config.yaml
routed_scale: 1.0
vocab_size: 50257
seq_len: 1024
dataset: "wikipedia_en"
Below are experts of layer 7 (counted from 0) of a mixture-of-experts language model. Rows are named router (the router's row for the expert), gate (a neuron's input weights, with its number), up (a neuron's input weights, with its number) and show model dimensions 96-191. Each number is 500 + 50 x the weight over its row's rms, rounded and kept within 0 to 999. Numbers have three digits each.
Before each expert's rows: "gets" lists some tokens that make up at least twice as much of what it gets as of all text. This comes from a sample of Wikipedia text that the model never trained on. Tokens count by the router's weight.

# expert 29
gets: " |", "|", ";", " •", "On", "="
router:493574520399530508478465552462471421510512489502503468381379506526417488522589528498617483371476473462477579540495559568488510576599542464565496528492486530529506563575466574553459481568646495387529500416517508462498501473534538535465525422528443457589557524497433528519555554448481540516
gate0:546485491450561531447584555496514420392430489465496473523447487482461525504465475526589620502500493528574464480472493516481513553499589549459531504506466486532500517450478502419431513506514581498509515568458515445522453486497476561552475549524466510535423472437520442500487448391465583478
up0:536510480513479549512518655461571512407442492497512487511499473475452513561569577506510607481411525499510463475513582536492407558489589571445504435426519434523487540477464517472453463498603543513558606520503478503548501523500524490523457537608396518491534446451528497510428424410451551422
gate1:452478504508501493464466530478447442564539514458467542448453462531544465540465552475545502497386514468520541548507460576469472454570549486493531536554526537481508521529464533590418516515513494466434424469479519434478485482505603567474543370457444539445605635487540520476491566430458645493
up1:421459487524502601509471534543495430507500481516491510471430475530488525496458517485568465498448525510522518572512424547474469505558563537440509577459496526441481462505510544580445502539512495497367396406469505424450525440573481594437560389445439548441613603439498490513481560474449589474
gate2:512506519504576500471437563482496544428528512490380501391463534549489451507468429464547529433476555549592570547526490383546546511508501556532394515407541464458523465489575478381481464565514430540549446665468429452511430508527551521426501440572490458561577400429447446463507546392460473609
up2:454494529491575507478417579487473537457534506434364482411480564580481449477507453456521495509527583520544537498535486411487516575433556520540406556436496462475536505480550547446400468581568404516561474618518464444487416501535541495427519516551456471462635386443444430454514544355426479569
gate3:491459584448580488587464597383446523455438508428528510423533524555502506488479549516552542527495544482448579418540545470500444460513522494531630575540504524477484467529414532525472516451455482515526462461491437559513555532567549541489630546431580496456513414444520428518539528562461557505
up3:539439606469507560535405570392483521474437504494441528481517456556473516533535554505569545489548518510515568416556545501478448405479542507530581576539524511524442486531433623463496487476489608513530518510490521541507621552579497497492622493494596466505500488476592444500495544531525563483
gate4:493493530480450449517535532477533509584558404430515517535449571505562460525487476486488478498435556482501459639505515531420490583553445595448483527473514442483441481463478469438502521558511498485514487490501395553413529576477559563429452380475572531516557553569518512582591488523537576552
up4:467491508510467450532472565494540489546567376429515477484451520528468480466453548425468460512414537449520431587427515563507479642525418611476491484448583448436449484451488448465493484553513528480478425496507447501383482534511566486366456361510528470534520505558489518616600406563495561527
gate5:490491444493567550546495488558567404530647580490550517470497468484577473562558467503476421479471504386458514548476465526542529463475534505567541514489514540423509513563459459509561561569528547545481440521535674573593487535554414534516483498491485528544506523493479473452551420554665505428
up5:525528563482502555506472463424587497414547572478461483495467613384449443447452525539554492449551425585541486551527499562516495576518526519485526473425525417491576484463561546534605420449554527450487595552580404464429500538511592513498581576513546526487559515484520566492519477453466561431
gate6:411507457426440478436582614475473498526489479541469534467395503529539522535511486522507512419544569535494559478519413527504490445495554565549479510547487481470439498485531526518556452574559495432526499583424509589570499523472463509460466442395490400422457473449452437546509525413469559528
up6:434536572409387518464501614427513501495462529517559605513427538508508540484512479483570547468553523542472568504515389498473548484554530589513447548583587376441439474463495458444516493544497571460481409556476474516510488510421530515520423449438476456501480465546435437490494520471495565478
gate7:511496450445484524439403483561501473412475584448514518444508546484602471409454398464548472473466530510526473567489438502558538523543481581520488417449450461487541440522499566488454516489565423544474510526554579552457508439551565474490444441594533498529502413523460546443570535482461395467
up7:439544453493534440486477475587503471547513549545427517435316507508494413605440519484470504386433552453590498482519609508487492497448481519421524541403514491575462527479562493553566471431449517385522494483513429534481523563521497516517428409435549450531536429591426467481458477517446495461
gate8:512510584509538485447552426512503519513559538435459510516493465529496625492516425498604445500489426539473523497533529542514537525459457429637422476573475640565491527522513484500454499453536468491483363451454530484496468487571551497521589435488468536555509556539463469533488567521498480514
up8:475534553446468516548541573513446503469486551527513538551452493525518537527478578511536449535475481483568505522520531504461566518435488450626495475546424577443540427554537506480518522416530440506458473559560544387463476489554529520448550464550530474623466538481483466503495523505487513472
gate9:556516397519526442499508604482498444440472518461446462610418581391495485565535526449520534497522524511475581464347393480607483571478532478458487503507532525426411519570476495551502532515473458509525545564478521526453495541527575434487530425484492553471571447516462465492542522469490476398
up9:540486408494488367511522538477479429506503464487436430617430611443478524528471530534517452524495576479477548515414469487587461546542581456498499475501448491479459479550421559541486482540532428570451517530516535373475524478470605428439556439543457511455612522480420509542552490476531472408
gate10:460563549550386435445442629500471550534506564423543605479516531492465501512493520591486474469508508496523509468552526501483431535507478430509408526522460449464468458485463513476527479572514471500483526475396417491523482554613500476427435448610445560374469479490648504513521500511509580465
up10:524592512486431443557394672467452512618531459386491525485590462512541500500481461580502558507513518494543547528478483581554483489473530501570524589515510493539562452556586501545585574603538479456438426517387505521460530481492448478633585468528556497423448457410555497542509518559480503524
gate11:440487519389472514466530513516542475446512579528492486538505515492541453487514437456536529541555549488507443477535451512537467431487470443559527560478456497479515438506478511541418396478458471466444472568477417468437379407475546538453566554491582470598525482481447458492459530459492416473
up11:347477576478503453465449502536485509483501612525521464550556468434447419456510454516489548493508534425460479510594453506534493495469494393556477610488510506460578503523437483579523450466466465485470452543525540517477375489482517482516592550486604496541525470461474432509495509475520530523
gate12:509491545600532551541498423488532491459502549563489396506507605475547498433622421457490557501504413526481551530469425517503541522531479461525580510503501469518451566507493509490420529602492561471536473393526465527498547548526451452466517450513532521464475524537497550519591534546539522512
up12:504420455511474533506474374542459540540484522531430406505544512454461485469515563458461424457535455455529468458536466462449474434501459476502597526514469539469435565469401458524507529464494594481497436521550501522492541461496454517435532471572483455518542546513450471500591590563471432522
gate13:564607576495552511501422545454630466486438551427404459498554493576480421458484566487507493490518457480423552494514427532638459489484456487523491465487534529506466482489489463509597536541457450492511495584508402504463477544509408501551496439485461476533519396516447432504567496456408573533
up13:611591513469530521412413494523578395458519404462455502516453458465521507449497508411484512473554390519489575444522402589602544483467473481575478452539548535459462533545442506514527511589490450522462428549527468462461465482528400498557503475399540468494514480460432508517541523457461543541
gate14:419454531507541414472584573507488502561517514376585447418480430593435514476524451449494477417516399551477476478489467485546467575456508374464486558565446513574419516432418509530439514586516464484496511428455567470447499486451457545556542427501425510486521504485428490539531444459518567495
up14:555513457510539507485539438497645535429495551483533497461582450489447563479468453521501429551470386514549524504535478487541467438516461535529533573499505459586433539522454541589532454505545490443508440557447479507452568435513593487490561435527483515587431502567364484567540489439439541538
gate15:540517444469589476518466425547439459547477451508501507551492512487527578474602503519536528483550438543441492434472507501553546483478500559495494494528514484472458532440513470518486447535492482481491427504502452462519443503587460535442477470459407533526515437487518438510472507501490565491
up15:481522450494535538477512503498522526561504572496566486525433465511543473455494500484509645554501579437560426481437468464460610598473517482459491513524578426416416509572501528504538445503566579442537464405467530509473514513600521475513463475438483584511471557422444480482399532474428525493
gate16:482433504469464506548475504485454540577532481436505512512477377460539504472539528512443437373462598414519513468540526563487406545516568515584461483473484561497500487605477453504450420517455509494451456431496514504540446540481426458538468403530421501524433520477322554581543644498464459544
up16:540428418480549503444486438433557518514526569472441490525477478450550521460510510604449591460498501586537492498478542489450515489590557444501484422520515506554499592570514544501555436517494422418476493468451459493493512415506485475433467492480427502582474459522470545483527571479501507533
gate17:415543447400419555435432535535643487497499558436569514445480430408467465492560634504541515463600440532440589514474523504532542436559589508418541480461437498539544519477509497527545456508548535459467511499530473527499422533558502499512506489480452612483597470488521565442633398540508439550
up17:448437521503426507484502532429485428596405554537450489432414543462418526503487460460471475430435453416464384444499493558489382516494576552427581556421456609462483522633444465439489513505491523441543585559475541554474470483603524558525458476482528519474455488462531481499487465473586577527
gate18:525516447451552513425515526570533470470479456488515504531536505481419514441448477515510496469512487598539456450482534517455460546518473429537489472449429498519515532465524605522509455568484467551480509482522520440509492499544496600497413435482504403528486545558562442503506595501422498562
up18:453460441447526456423500531482474515512532511533494503483562460503458550418429494531573422454456519512503403577526548495593500504505464528543527465513465498642514446495412572582507574464502436538473569448583674454566531505561462577520504395472527449548519587463489388493515568524531480577
gate19:587507528470459558564537561523459492563476408442403470547522478626367518501511461519623472500442435493488465567494577509362449504416493431490431473532552532530496499392474525576461434384485477451464458518510452554508488472417470456502581481478450460450505508555501512516518439535554588489
up19:531473507509551476526584479539441470489506541522552547519523403459519531514415509562492573506468596463470471492466493582458444503489501510536516492409545533456592585501500423508450554593580511473451507519453533519533534578443476531533498453564552503404511512482517460568509441413505567389
gate20:398493539504485507481534531498467497501451479551511523525548496446469587518549493534576474537439492491547548512532562566499480524514584474551550510464561554561552517477387468438511488463528451486497542443504534494532577518435417440434528511491515520462507481508441451519489567389558601481
up20:401473506470484497485547424471469455473556425511453475510511513429485595563566481546557561512454501456499588435539501501514515575444575519545505478457529573512574493610389499481548529503518481462617539483486563452518540536498482508429497563445512541409589423506478463469435573456551574443
gate21:510444507517480386462539471504460393494468550524519548493384512495484530523504363634550493510505554496547591465470549479611516484500420534497573575516574456562463482558560493529478404451554575571399513468543523473553515409455422502567547528541449455439540555519402513558567604413486480559
up21:529504576455555495523536524528436497442503536425454504495512496411479498458473464495539486479541551458512450534591511588454480475505522510529501464468577461517394422477466493419489488519476496534513464534504484562460545445531409478501483525493496560500442607499452537503471501544508513405
gate22:526511425437435462498541545436486552488483459594435523463425580534540571537410527490467465525502492379532522585500530516439448491521563475595413492536571514483508438511478552464441562565442525537585531503532442507413471595528532439496513419479517533521396501451488595512432604494441478467
up22:486503489435441491460511570489547498550474399524476548476349488523512528532469522456459446569396547476535477529528596449462499506564459396563459550526504564474444430490409522467490562577413514463527529511539544432401415588445508459457504417418481447495357468415489534579468514456427420496

# expert 14
gets: " 1", " 2", " 3", " 4", "\"", " 6"
router:592477439521521535471532611476461451424507609445453590487444513495447484606550430485521480468483483497578500551555474544580511521532515463560441554438511451563548531523475470619531519579572601394433529470487568461457558485459442512515422439558519441515482530471513469489413532507470549443
gate0:435518562470523576529570478563507431517481488501470357458488411449460479460456480500511495510468554432391525526545476634487534485506450554505519436499539437558388480428504526447492467432545493521484500484489540455528559467498489560443482487450569429500492635443491485533519566534574557469
up0:471450504484501551559487489499465525514525514571459550520494469494448477500501505497452525495533474495471557545425583600526458497543474505489544526547473355577508438445599480584497520476532501460522505512471500461530519480520563519517545432510484432551553575534535581454409439439588412540
gate1:488469442472517424494462553516478481538558568533446545653487485521505444592477504525523571534555562413444519548477599550496460537573492428484464526561558507520462454485473546540570423467548516503558492504479529541452455488464491501501530432648533373480518473542460461555394512516480578490
up1:598554518403555488532515514524490495536513503472541655489461508491486455595531478532428464485517462530480476433515522544487451573653419512533497483577505565549508494557507485451408514417550475575432541488447506496526500578476546443537514637512500439490521412459432479578468458436462562573
gate2:487461474553485498523515568549434533473407510463434463548452499510472586533445475471450472526437460507392423521411456528542430417502487480563510427442519534438489498551453566581479517501515552600491478568527460444579427494463442499630426512496483504505505529509522482436466470515557515571
up2:508495495503489509519573502550411528464297443302505479460511529438458490464499536505457418497387452492457524525490498490502479475459466391535553454493540536516501494559463580574522405479471441573476447525540506454436405398497431597551455492538472436530511526441543519468503576484506551523
gate3:481449446572558555561469442403443557576573545534511546533508397586575464483557478557550457536563488514432511527450463490519453513466473470474558478434491540532493458431534482433461538543533505460424475498489503457535533490486528510505513463462542586482460500547549495544514546552536592563
up3:455491441550592546522385393418478525536547522494486470632456532580531446415475492514492498483433522485397528516444569529621503561420520497513561543461446482515499475492497486501556523527488520530440511374510491499549519522527460423506552508517498519548463460530450472454512488565482560467
gate4:472575484662481466444466470479520487520514572477387434524517436480467381446574438490488526504559455553526504512475593547505638497526432558561442572449482507452546608527456517459444502471528475479498495576460499431433522506611520485476462521547546494475522449381420444538544470524522626559
up4:395548525481520493489494513446495436405552539489441508515536491503522459574469495467423575523483409530415491544411594506475551507530536547441414552437472348453490487519492551559469385479438495485468539535487547455466448474511521500495502523475500474480492557432442513454583536442446548496
gate5:461430502541553591528398473507611526505487522493549465494596458495463484464458441484450515457437564391469484454512626478517520502452477459495571561595477442483510492408439492538507522536512482452536505534397506505499489441503544471422552470554542496490439525445461532506445454531518472445
up5:464443443560469614563408416570506490492491485573457430577527525514483577563468511464499486407491469480483545451497522439510428510468492529456467552560492490509516502496550513543534532426539435420513433480478534419483557461546514480374544523418500463544534526483428520518470478478450534481
gate6:497504474449530477478474414581532501454407527475564507552461554520561479574525531477400487518448471542497494489472478487370457514522477502475550583582460515492497509486451539486536514559505444521467547539466489422486499588632508488519490513530600489465453408390543476548497482510578468554
up6:522526412383465541484440443511494488432483464422467453434545487463584471545488499492481542513514453435457498478571486502479422526540498498412533453477543576430508492460555517546544526590439504507468533558476478469458471537555478486440502542557619536439533484552566519553514514457546474530
gate7:488462452614549472410534475536501437553437462464424586539551424497388564496561493459516557554475413529600576548579525511466470467608537467526513558510579520457540513496530470422426578570485433391616480458492492545506518363470431464517466479573391460472478538480513471521461497485432662466
up7:513464455524492504429497455534467504532445439420386567572454444540411472494481487418497588522441460519583455530636563467561541534509498476454578589567517525519555514497611491480490480512399475438571466437493466550397523469569473413491506480562485432531479487474532521509520473465484576476
gate8:572494496461532527515463500535461559486574555423394515495468561473517411448501467427498529473441534525499513456558487405443407489527507459524449496508500593548488506537509517550557495477495546403523567440525487554544519487480509511510646410521572577516490551475527539474547464550489449407
up8:517516446494483489471482567464462582481533548419427534563472527460531526544525483516496547468437477540480560551549538469464466439479489524515492570411513536528475561491538583552670509503450487381545544356514562499536502358549540511483601372496604535524528610461521537500473458519433516509
gate9:477524412459509460502448598489478511473542473573520501537460508505482388504527526531449519568514405567483481416435543489487516458459475550547496544556444547562528509539432591564379570503521428513457554453523437576519563462481525466555432534414411538431573438540567476468569475504470506516
up9:535513418569513444466461481546466536561508481527549494482454457465543429454428442461518553513465469488540490410502554454563577398462419489469483460473499490508535493563505561490512538494555511492466536509526374539535534452416534485523475561566450471465563527525478497521473493531517584572
gate10:499572541508481456437562542387458485481574490575591506474400434600442474656475510532468468549516437485412487514396530534508427519548457505419467502604523460573432522544402540467467550501488541493475525517507518436426551477468512438434557515503403432391482539486516467558494528463515504395
up10:501363398432541500487384558495528513459513587468533477440514524551453550633424550424580517500492511429441569553472559494503484488541474408450451454515471405598506522504447372507461522458549565510457507532446510528482566505444539524497609514489561457529547567554490519510504467539519531353
gate11:506514513584507409536683540385558538504468544524496477549437527490482513420564483500483509426433543539538549527472465476496507425555427596511439606492537496405477488408483448499488480505495476537537595473538467545527436505434558493523596514515478510395497520545438477484447502433577449463
up11:497460560531528489523568579393506546390542538488498467538458536480528494501586491450539495458441471452566485489431498564496478489413425526604477554475497541453495477337472452554558503571537547469472581447402569507461415523488524449611411486424552513520538576546464457556466492402491478479
gate12:398445442608521507441497528519468453384492522523449522440461453515473474485471510471549415530601461482492488592459548439595523515585507587492406613489554512535516486535492514523451593524458471516527519538506484501450487563439466493555509490514467413461503529484520503435514484504501509497
up12:441532475523493503407553529607472480496556535533449474514431484542479480438491506433455409487482448489529475560456537474552529470575477456502426565461455613430633432514478459490530459524508517495546473534510447487546547517479484471576463468525509550401600474508496623494423443458495427502
gate13:590443419526541536503511517454518518427536454573432544498592511509599431525498452525515484522535489469473594504502537534470512550507576470568499509477528563444607481563455508548474557523472550508505551535504523488451528546500489505532481567612511498532425452377520562513503389488533447413
up13:610524532519540494446556525479519569515577453595475456427567503540498542495458436486460483392499532490462549478459486595489503493571584464595508493528499535516582462571539539565424523562565547516481516538580555552461555583511557455516449487614462474559530497456558587547475550482531513427
gate14:482491484485408480533453582480458471499482492565493539473477508470517517437512459416502482465363545458565505464465576553441474497578444604556530481450518514419496468465529408525449488543528494500566483480517502476483576521473500507476485471482504444506554509453526400581544493490411404490
up14:501526488484440516546435520449376411515445492573526549491456482449527409469494512540439512492500480484501509437439519537438514421523430629534500505485427493525502535563495405472482509482530527562550515502531504471390554557465543480483474433477478519500502545455592467547510524469438426544
gate15:535501506474512462507582551494528477548419472564524443519539466473481518536511479479471464451469489468513514526614461536553536414450456453511445516426428498500464506396380481445392495462526404570549559450467467502467497541447522539553490510530516516499419463551520560470511486485540526444
up15:579508448474506462413652554553475494469455503526471486541463486442482535441583492462485475459550487473483525546549477532480518491485502477533395516423417484482445504410399425504451579512513540528547465490429566490521538486482470563573502521469465479544440433563472538483488475554483529410
gate16:516520522525432542519516607430447507453535443482505525457493617498468494595501475444573492486401501542528485506450445519456558442439494480510417445410478478509443392480529550487400527457490475566524511384442442428507469544460499467564537526410499517476386557470448360461518549422546532516
up16:567517513465492505485528609408547506464467457447486491545465577416497540618531435487472615429366499545519507546486444544497485468442452487543466566461502543513511459491535543507386536446540536535437530436495469574495456496466485485496491585488512490502422546480509397513471483526498488381
gate17:505471443427470584393463520488547530575509529588567553405562539509496503490488399555595476512534434428396501490551495463468499553509543456474451551446450533556595405494553473570581376496514412528385469502452560527435594535558521510558453437367492497501467566455502489493361559522516506561
up17:565496496523459441448454521519532577574527479596553466471568528482555462441498348550527511458513488521490567478526458485496507515454525452615419489442447501506543466474383457574560405444558399446485526501452522506428502552566496513555552530464488582502507587504564464400472492459437487489
gate18:480524475522419462545448570608517416478474444488503526484456538496548495444527550449563523467497453451528516468436612486589487637508565456553434512497482474509561498578510473539542453516445521424466566482465518532504556494467528474505563454586487481476467474492464523621498458390454508485
up18:543545527481433476557466605587540441454492477547442540505499594598515548437499570446452486499549415489519467471451636457552484551579565392545444641509470484505539577574494475617471426479465504428497529522484494525513527508506503477509539470553465568506452486494476502617491491443482497433
gate19:554494534435515501598424455455635503434528534516373402547549424465477524465535510486483532439507505459514522502492590483549419401435414519482491469462511513515431597592507421492511450563466577539508417551468499517447526566422462509487458545568419475497500503448403386456532485457616537507
up19:458565573533471467533514500426579533474491530469458478476552488552451540457497485495477421494549414489550493511509560554472452420467504567455539505445493495434510544538511486487485514550502499516427498412504476494505481482507553511455490524620506568442377503486386450514578458429537527568
gate20:531545522464500522416476520558457420501497545482560464411578486605476523450481548428503413504442447459495503418541451588529437465414517545558437429497539475475501495434525568564492498521570497488479546411486421554430579458342596469514386466436490466541518564488522559507486515404521438566
up20:474457523473505577413460501546415496469548533504522501408546525517452561420459481493512419534557421464512551458478461491521418455540502570573511493444560379563488517478503596532390548480504446490498534523470450613422495490391494413509428450501395437472593567441540551538472492384471403515
gate21:503519408451399554592562498502509552479520544469469446543470501464442435472481386487473505436521585516583461488495500506520447427491519410478415450509485509394455526570467472537511515534596470488462532518532552563504538545530412466589559446452471445562436444434517569469456630495480481423
up21:500533451467399483573540475553511565474492561453470415495557515493468424459500424515452480466480527563535535493513492470438514478497464459497387440550448457343506510547429499473475532514490448465587541555530530548456557514515442376537549516524421409588475439412458545477491503486534485452
gate22:545449521422521503409541551536481558427545535362600544499399530474348487518589509547498521510438499486496443579499478491510426579566532588548539603559510575509378530445538526522522537509551575482411415490487535464538517452510450472575566440476557465363533414445538501470460473479456487526
up22:563521488474567482431502562472505522384452495443519462465463527458514535521543515460421461521481438409511470573488513552504387487552554544480528620447525564504454491558470492515452541541472516490493473439564538471492470526558493440617408454573518491446546514533569490474485480476541472470

# expert 6
gets: "1", "2", "5", "4", "3", "000"
router:519475510519478577522553554460523460441526507488519554478449495470421523602506350461497384509452521520571406508561441565604441562549567459588407551416508470517516419610493513564581554487507532470416551518539531543449584465435393520463373375451519507597529494485503517542497534503510473566
gate0:405507464584537449524507504488467432497530486570532518499414499581448592498545485477469466483508526608621462465482431475452471505643490506509414498569521487528468499447564411551543462439469452462452521572510443491475469473407512483524433508458427623495444514519510561456469598486436583516
up0:538446500462511533426505494465525489462465499535550479438534549524352563472481486441545459451411487411570458505521496458481510524456536502459497440459549432594544502545523590500571544457471492477460558500480497591490595514491473532528517449486434580456548538530454570510473515545490427522
gate1:498458486501590479497545436586470489494468504476470529475523549450502392440641506568447543514497464443437483533498580608516490598522486416425440538552558424469505511555504509574451499531502584456491470468555543490583615617642486435609448509490454503546439613480501589582518500482550446488
up1:486499493562429511393505554532567517510473394506444525478523471481458549501471434505508452463453549471510471513531558382567383429500482554469490481549443543516468544503511538544458572516547451491603490490467508461454406559427544393466489457485561406556407477481499521503556481508456498464
gate2:461480510501489586583506388470461425519467491432490487529462467484484433433477412479585536528534434494532477483435590444455550494479533526566456498477529506486526560558435469572415503500503473479550499491487513502569452520418427592430440474454536512499433600536521484554473483451479450518
up2:504503480513478520479540401405474424518486436504411537573451515473523451471405444478481451485476465437564489462500507536467535455421526560508455543461608456525533595521436560624460556498421506542442440530451513434536402550448468540515472380479539508503481665548547473542503465506530403466
gate3:507543488418454558501531589519431560434466543466488523620548582465460426491554497532482448533506621621487457466552541462581533480464532502529445519437461508487477471504470388447432461477472527462449493510471479529521551471513461524541488496533553371617504610495477483447529621508600539552
up3:478427461522500526517531555480468569489406467462482505622409527549429617535545528445420480507460575493491491499511508393556507476426518392402563519513493530553496493533464424512510471498445542495491585436510528608491505458460479474508414497502554544519475568540544447501431507409502553430
gate4:459497532503468528587541463395577496505496408485420512458544414490410491625516418432548512425566456524483493547446455481426455529589494466571447549500501497460567444557526458512605487558515469412541553500478550492514499478436466509455389467522426514589473410490526489574548597495553515504
up4:381453537431500454478577442504544479537485407551468474531520477556569483546431461480516499373545428452482516471452462605474404497564438492503553512478461512524527481529477508471619400486455418501514448493502580591469495505491452465491551462566361658557534362452444460472526617437507566546
gate5:537479457543463467461484520479530549503534447554513496517638485491458456602463337463432420503523479469464455484555468510498486513495574536515502451541662536584470452508407521443554467412532551431467477552522487629470519558523473442586523491493560474502447458523432590547543474563512505566
up5:538557483508487451558596483454482466464527474492463500477587462385415537503513469472525430516463484439452506535524443535518446398493513410487428495436555516505504514445446506487504512476463544473448533575519547568483509507523451489532468493489564506521437423519467603534501504549542463433
gate6:488513523525387602535449465506427436531617502483473465501597427473514459563439524447413416482499462433453515454575463492439492535510557541471441434375462510484433431560487363486452488521510587498538492464586517458527479535522505504513523434469397571565576493428425585501558467479494449572
up6:547440489420459415405501354392494553508535565421434541535537491480516465494476471548382438528505524449549507457481444495521466550470432638486502512453553493469485537553466567500477472453506465475542577416425467468499430584401413532596583533468515532401458483477394501562471554525471538492
gate7:590392509483433546517480539556464462495512461561560442400480472526493445423521457593446532513502569527469548573415475573565483482420424467416530565491534509416492531543514536476519515510490552398538463396474562498439536556496410593487426503494490581409508577561473535557491517498514465502
up7:530427536428482565527431477507528441473515503498534505394489524600530484470462417511455527456468494561487495510451556547601501405368374527460523468465463529396527455629563547405513507489492569443551490419455620576471570559448398608476383499384502531458486527529504502596515527483446468552
gate8:480503542481499530386473498566654597527612601485464392426433549540432581476526385532423470473478480578558538581439479637395523489458501547535496376474556473520448510445453500588568513408563496479389418476504560525514426495547493610558403412507445484489569466497471470567423478399505531487
up8:505484493365544554386486509560550522425513545453459441564520527491487583569437429446490519543501465617514528545446484517392503476519513567463481415525551443501500530417517544465600442499549472507406515454507492565543451478587436588479374449506473533477524432532557461521419499445534472541
gate9:471525564434514504390575477483507527449522459554482430452516513485364494580493507504522474396436541485503433491533522439476456463588474545547481513451454465553494515455608504428458565599437527492540431581470493403509503544521555465425461549455495488529610506502443467541483542546466493509
up9:456476540426431534495547430535505511389519474479511546513536474471462519567586482513509485445484509416393484474448482535414494463466525515499496490373498519380547534507563550477485439556410467509525404637497494349549509513544501552449423546493527420530502541496468575559507519533407559527
gate10:545463440505434581478537553504499495580495478572465480534477574536392573503573518405607428521459488438527483465528499496489568479498486462543469524525492513467474539460579588520460504494541537462453546553530478416402507469518438456444411478533438470511530532393507499579458467463408520518
up10:505463461512388476530475542485455508575480470549432436547391535571435547517549503427582416483412488474497453488557549542519500502465543509461508488563528537457443482463516526498499519524579566435469506608523483421439482516558451557502395442509422480513568555510550606567482498469456559532
gate11:529488490551521477491541542474442626477552446460420472460500503447392443571415493500509452439491500471556483453497478543501446488532443592477468441477565484513449525448510579513522507487494439469531570428438517565481477490565510553507447503496528641539522516466443456520397486509498519359
up11:576463448517477517484472475519497574476548388397455489418506472348377472559555459526494564467486562585599465545524471542520534490535506575516442488424579459481457544465516562521517511488450393473503603477456538520481553444469432623575542478519596509573505533482419500462453452525566539428
gate12:446539423518502510509438572494398545484399470536411539540520572555515493452560531532482472500590541477507420553512493491512529424523574491602493519459524474402608495491605513553453472451531449428508494562399515437538485540423500424529569489488578418502434473376478454501539651497482419521
up12:487571493539491425605452529556424446516441453489454609442428535561431489458485550463447507399545454437432467499519478504499517426507588491568551480504561538422542501491606509581445441410485490509463583618449468406479461491392467527547577568458634408415425530459486492516495623486493491517
gate13:428507491487557440448437463464514516527498462517429456493484553540459494550549547442513601478585491438449497439454475577573598523574531514451483433435540532476553496457491512468483544516509520501441435551601544416527450465415448507507534532493452461450622497508483430493551511488483497541
up13:455494481566484445391613476407565515541494510519405561505514502395419497538504449501514521511516456566515521444501536542591508456484505472468474513398547520434566555506418467488539514520457503480401554506570500379427521492433530583513474496601460481476526468428440443573570528463523511593
gate14:432543424566458490456484471575480526474546531480459532569499548430480509496513581492514594512493495547505525475597487485587485506558454463434492514412482474503516567510478459583503478466420469569465465525483548501520396538542595538448503501580538479442555492476532484520548468393539606517
up14:514498436588441476533589517587513496490486490533434527579448608449458531527498560591541519552427578561506538508561507485558516514500468443489504500464487490521495492512535560513483481502466463593474474586520538474499508531523544479424499509567537472480493451456539493442525479427592452532
gate15:467340491474478493485507490518522576481544461470481502523406504570532564457516472497531476436461467462490522553461520478537499455428525493436523554485535556567477623517426503577483512528416516467509545396513487504566528437411474521526474488442589523511547548581514521478497459516522574570
up15:486388472526479523564490450503571540433522367518509502526431507575488557504549496615569416479467554492509552532455494425493450529492539488462493499529485480567429577517484528578476484523416474506469519466529480500611506467397565568459472499488515490507487536579490464550474384546495565508
gate16:471508517512416441434566482492412486558558473452455468482567437485516521429500480546515376376397525561451544506553475586476490452470578482555453461446525492472503454422515510537566517415423459553427474562459572444458565504443506512534540483484462385573533530435516558567542545580584429459
up16:451527452570468549464504459496399502487508528450483508500527517548523487547539416525492362409445507559477492522539517581461400501510533447525533460466511414457494470473447499504539422376438465568415562596530570506408491539384428547543558455491559435489496507440518590503505538514521456536
gate17:498540531489500453373462459503495524425509548542537464475458510494559458534525468497436546579617465614457530472543470546458630511531419563449515456473514497578505502528516505491449519508616538481446422404418534473544440565524516569531478442532473445509604517459517431459538474476492479433
up17:458515434531486477372483445559570592435502518497552474458522529454502498508556452437457529598660468653534455486532475489533556505520469576452492522472496523606527522505414598439430489507522585500449403411447549509591558512599501592529437420465482491531597503457515500462507505454464489423
gate18:498581499472469464489550457495419577530545541502427568482498564464537425500455531487549494578512560440571467457511422425480465486562519476467419456426538483474559500489517420478487500478432502494456503527505482620537558590478518449508576495535481531431529481463446476474574567490487483567
up18:509570553390426480456578515436372547471468553499470573536494554498506465491442489577527418608563495446528497455525409470516499593500555498496419381448623544495436554534388398488520462423542451550422425489505442599486527477418466493507499522526545460471504473452464487433480502527570463447
gate19:518465526504585609429477369550465461511456514391575495520461591478545460430438500427600406532463472485392449556511433465485477551507569507543518490525419487522495468517470463591543476520532508499491454409476491532641550489456562482462452500505548529561556570601473527463414516507448405520
up19:563534541505526568527473404556562460441538550409534516540474476440554370461453553484535412513468418438540479513541404511492540560449506462571467531497431514460531493571514528494476433479638564518431497463428460551548485388433373525571451463481602505531480529504479459432466457463485572577
gate20:556565520478492473429472500527518462573517453560518499454393536561640539507488503457521512504604546493424437556503470494570496506560469514568551418524525551515504537538492488514549563548466589613551488455529455516488486508569439535547523523419479514539475430446457441449450464484549391554
up20:480497461535444472380558497487477491482525498548478421548471470435573478421433505399522411480471504483499517516462529481533486424391435691553410450583476429515526542483482542476527497513503508504566551448490435551473513497470543519579491533533494427433557538490521442503464378514578542556
gate21:535494504528497580438539558536449511554401535486526598526411557520484475518432472462500492533492503601505466459567613553619517491425494520452474373435560528526532544544487563513446642505397552451503586606431451458474557460512484456510464505535499459453558454514496520539461518558589558500
up21:605428530497470591538544561471478434488450532549538555595452485481530513479503430444572586523495420545459537524523502428572463553417523482459414477498526525456436520521504562428489608462459530543456528462422533441507572435516508543474399510475502516497601505457487522505428535498510612581
gate22:441535466458491441493473481455595476443456531572517503414471494470508518511458417578540508580456464648470501486558524535457512589587554527509525429487538514499396385483445431519528573469471523579460514497498412489478420504487398527591466443506499531540622466508581574506559472555514509522
up22:470487499448505529465434517438504511551468520595525519488549512503470493597516412550492491526459464532544528511551533516488501594567580571519507456481512495532403411516505443551542564553476509465477477527498465425473485451556500514567501513420527469556551499464479562501512478533490436482